config.toml
n_layer = 10
experts_per_token = 1
moe_layers = [0, 1, 2, 3, 4, 5, 6, 7, 8, 9]
balance_bias = false
n_kv_head = 1
vocab_size = 5493
norm_eps = 1e-05
qk_norm = true
parallel_block = false
init_std_qkv = 0.0347
optimizer = "soap_variant"
decay_fraction = 1.0
batch_tokens = 65536
doc_mask = true
dataset = "wikipedia_en"
Below are experts of layer 4 (counted from 0) of a mixture-of-experts language model. Rows are named router (the router's row for the expert), gate (a neuron's input weights, with its number), up (a neuron's input weights, with its number) and show model dimensions 0-127. Each number is 200 + 20 x the weight over its row's rms, rounded and kept within 0 to 999.
Before each expert's rows: a language model's description of what the expert responds to; "comes after" lists some tokens at least twice as common just before its tokens as in all text. This comes from a sample of Wikipedia text that the model never trained on. Tokens count by the router's weight.

# expert 30
Direction and table heading words. Words such as South, north, Team, Gold, Silver, Result, km, %, often in tables, plus the piece ath (Aftermath, mathrm).
comes after: " |", "|", " the", " of", "-", ":"
router,189,225,195,224,188,209,223,184,240,228,187,225,226,207,185,218,195,194,180,239,197,184,173,204,214,172,221,201,189,199,216,203,221,195,225,208,218,174,196,218,210,164,183,191,194,202,182,219,207,149,197,175,219,228,172,217,181,185,204,198,212,217,214,189,203,178,147,196,206,177,170,225,174,182,163,191,210,173,234,203,159,223,180,190,215,181,200,179,220,236,219,210,204,183,211,236,193,181,214,189,180,210,158,223,195,182,190,205,214,225,215,209,200,203,179,206,165,225,202,197,195,164,185,215,174,206,182,194
gate0,166,221,217,225,230,192,195,177,219,209,200,198,190,200,209,165,214,230,195,218,204,188,205,202,210,188,210,204,158,186,201,198,152,187,237,174,185,167,215,210,199,213,182,210,225,185,213,180,206,208,185,225,223,212,215,197,191,196,168,205,226,224,211,191,209,190,203,204,161,173,217,232,208,204,188,190,201,189,182,212,186,239,216,208,201,203,161,165,226,206,175,182,204,250,183,147,186,184,196,199,201,196,196,210,184,207,223,232,204,187,219,181,214,191,174,193,190,181,236,183,170,187,192,148,168,201,226,193
up0,199,232,232,211,192,164,210,204,239,175,214,192,213,190,193,219,184,240,202,226,170,185,146,203,185,168,176,194,215,228,206,204,190,175,210,204,195,208,180,197,210,180,182,188,157,194,196,207,199,198,220,218,198,204,192,227,222,190,200,195,148,183,214,220,173,225,151,153,192,221,164,234,225,207,218,159,218,201,179,193,192,206,192,221,191,178,221,184,211,207,210,189,189,199,210,178,225,191,190,208,196,176,209,195,183,240,211,223,228,199,195,180,238,205,232,201,201,196,214,192,201,220,204,202,194,214,220,180

# expert 43
Common adjectives after determiners. Adjectives following the, a or a possessive, such as first, new, final, own, public, often in film and music articles; also view in peer-reviewed.
comes after: " the", " a", " his", "'s", " The", "-"
router,170,215,195,237,195,200,229,189,202,211,180,223,225,202,207,216,200,192,198,220,161,160,224,228,185,168,204,198,181,238,227,169,193,169,195,199,218,198,188,196,211,150,177,238,203,209,213,232,228,188,216,172,211,208,191,218,175,226,195,223,238,211,214,185,212,217,207,175,201,202,194,193,207,181,172,184,202,203,233,227,185,170,174,185,199,215,219,182,196,239,222,235,184,172,176,220,210,177,208,215,182,218,181,202,202,202,164,196,198,216,214,209,199,207,168,220,155,216,230,212,194,186,214,209,195,217,201,187
gate2,210,178,229,166,210,197,178,211,204,225,204,221,197,207,218,226,235,158,214,164,186,200,184,212,178,214,204,184,173,168,213,163,158,173,184,189,188,222,217,211,208,193,221,199,162,165,183,214,216,217,177,166,213,202,240,238,171,195,195,207,189,193,225,188,220,224,207,176,175,200,186,189,174,225,182,201,191,212,180,194,217,173,215,193,195,215,207,195,201,190,196,215,203,205,180,199,228,153,209,224,152,196,208,222,209,218,196,218,182,234,195,238,209,197,193,211,171,199,178,245,177,202,200,191,196,195,205,200
up2,215,183,155,187,203,177,197,230,171,195,171,245,196,231,189,233,203,215,167,216,202,182,228,214,197,214,202,193,218,218,185,188,156,198,211,178,182,200,232,208,180,207,224,206,181,191,179,184,222,201,167,165,185,190,191,209,167,204,188,192,219,207,181,219,186,220,200,205,189,171,204,202,177,221,195,207,202,204,207,190,177,188,204,180,207,173,243,179,198,203,201,211,175,182,214,166,182,200,209,226,161,199,235,227,232,221,205,204,165,224,218,209,196,204,216,166,162,203,188,212,205,219,152,201,169,185,186,197

# expert 0
Country and place names. Country, city and region names and their endings, such as United States, New York, Finland, Auckland, and words like city, island.
comes after: " the", " United", " New", " in", " South", " of"
router,165,212,183,224,188,252,199,197,200,235,198,225,222,213,197,200,194,196,164,220,159,166,197,226,199,172,226,180,205,213,185,214,209,204,185,228,211,175,173,189,238,152,202,216,197,187,172,236,218,178,174,205,222,203,186,210,198,224,199,215,236,206,213,199,208,176,194,179,185,202,181,203,229,175,190,174,235,186,224,217,165,190,182,177,207,196,186,165,209,218,208,207,180,178,200,249,217,184,226,191,192,207,173,208,186,198,205,211,227,215,211,214,203,192,158,234,210,215,217,196,191,193,203,208,183,219,193,182
gate0,184,210,171,201,190,216,199,214,197,190,186,162,234,195,209,199,193,202,200,186,151,169,158,225,196,157,206,161,164,230,161,221,224,155,169,186,211,162,190,189,198,185,221,190,189,181,203,205,192,167,186,199,178,193,191,203,199,215,210,199,177,230,216,214,251,203,213,196,193,224,176,169,238,194,208,227,195,198,201,223,195,219,222,196,201,172,213,170,184,199,223,179,190,201,188,236,208,210,221,215,162,211,166,201,173,200,196,189,203,193,202,211,192,191,208,228,203,238,202,205,180,199,195,214,174,207,198,217
up0,221,204,245,211,186,174,226,202,224,194,206,219,193,207,226,197,227,163,200,182,200,220,246,187,203,220,185,184,222,218,207,180,167,192,198,216,228,189,217,199,202,232,186,201,203,192,191,181,210,232,199,213,212,222,188,202,202,185,185,216,202,202,197,211,186,195,224,220,218,227,202,204,218,207,212,194,218,219,221,201,226,177,184,200,194,180,213,172,234,197,208,197,186,165,207,227,238,205,225,218,200,195,193,183,219,176,151,240,187,156,218,219,206,218,212,128,188,171,177,200,210,206,189,182,212,177,161,205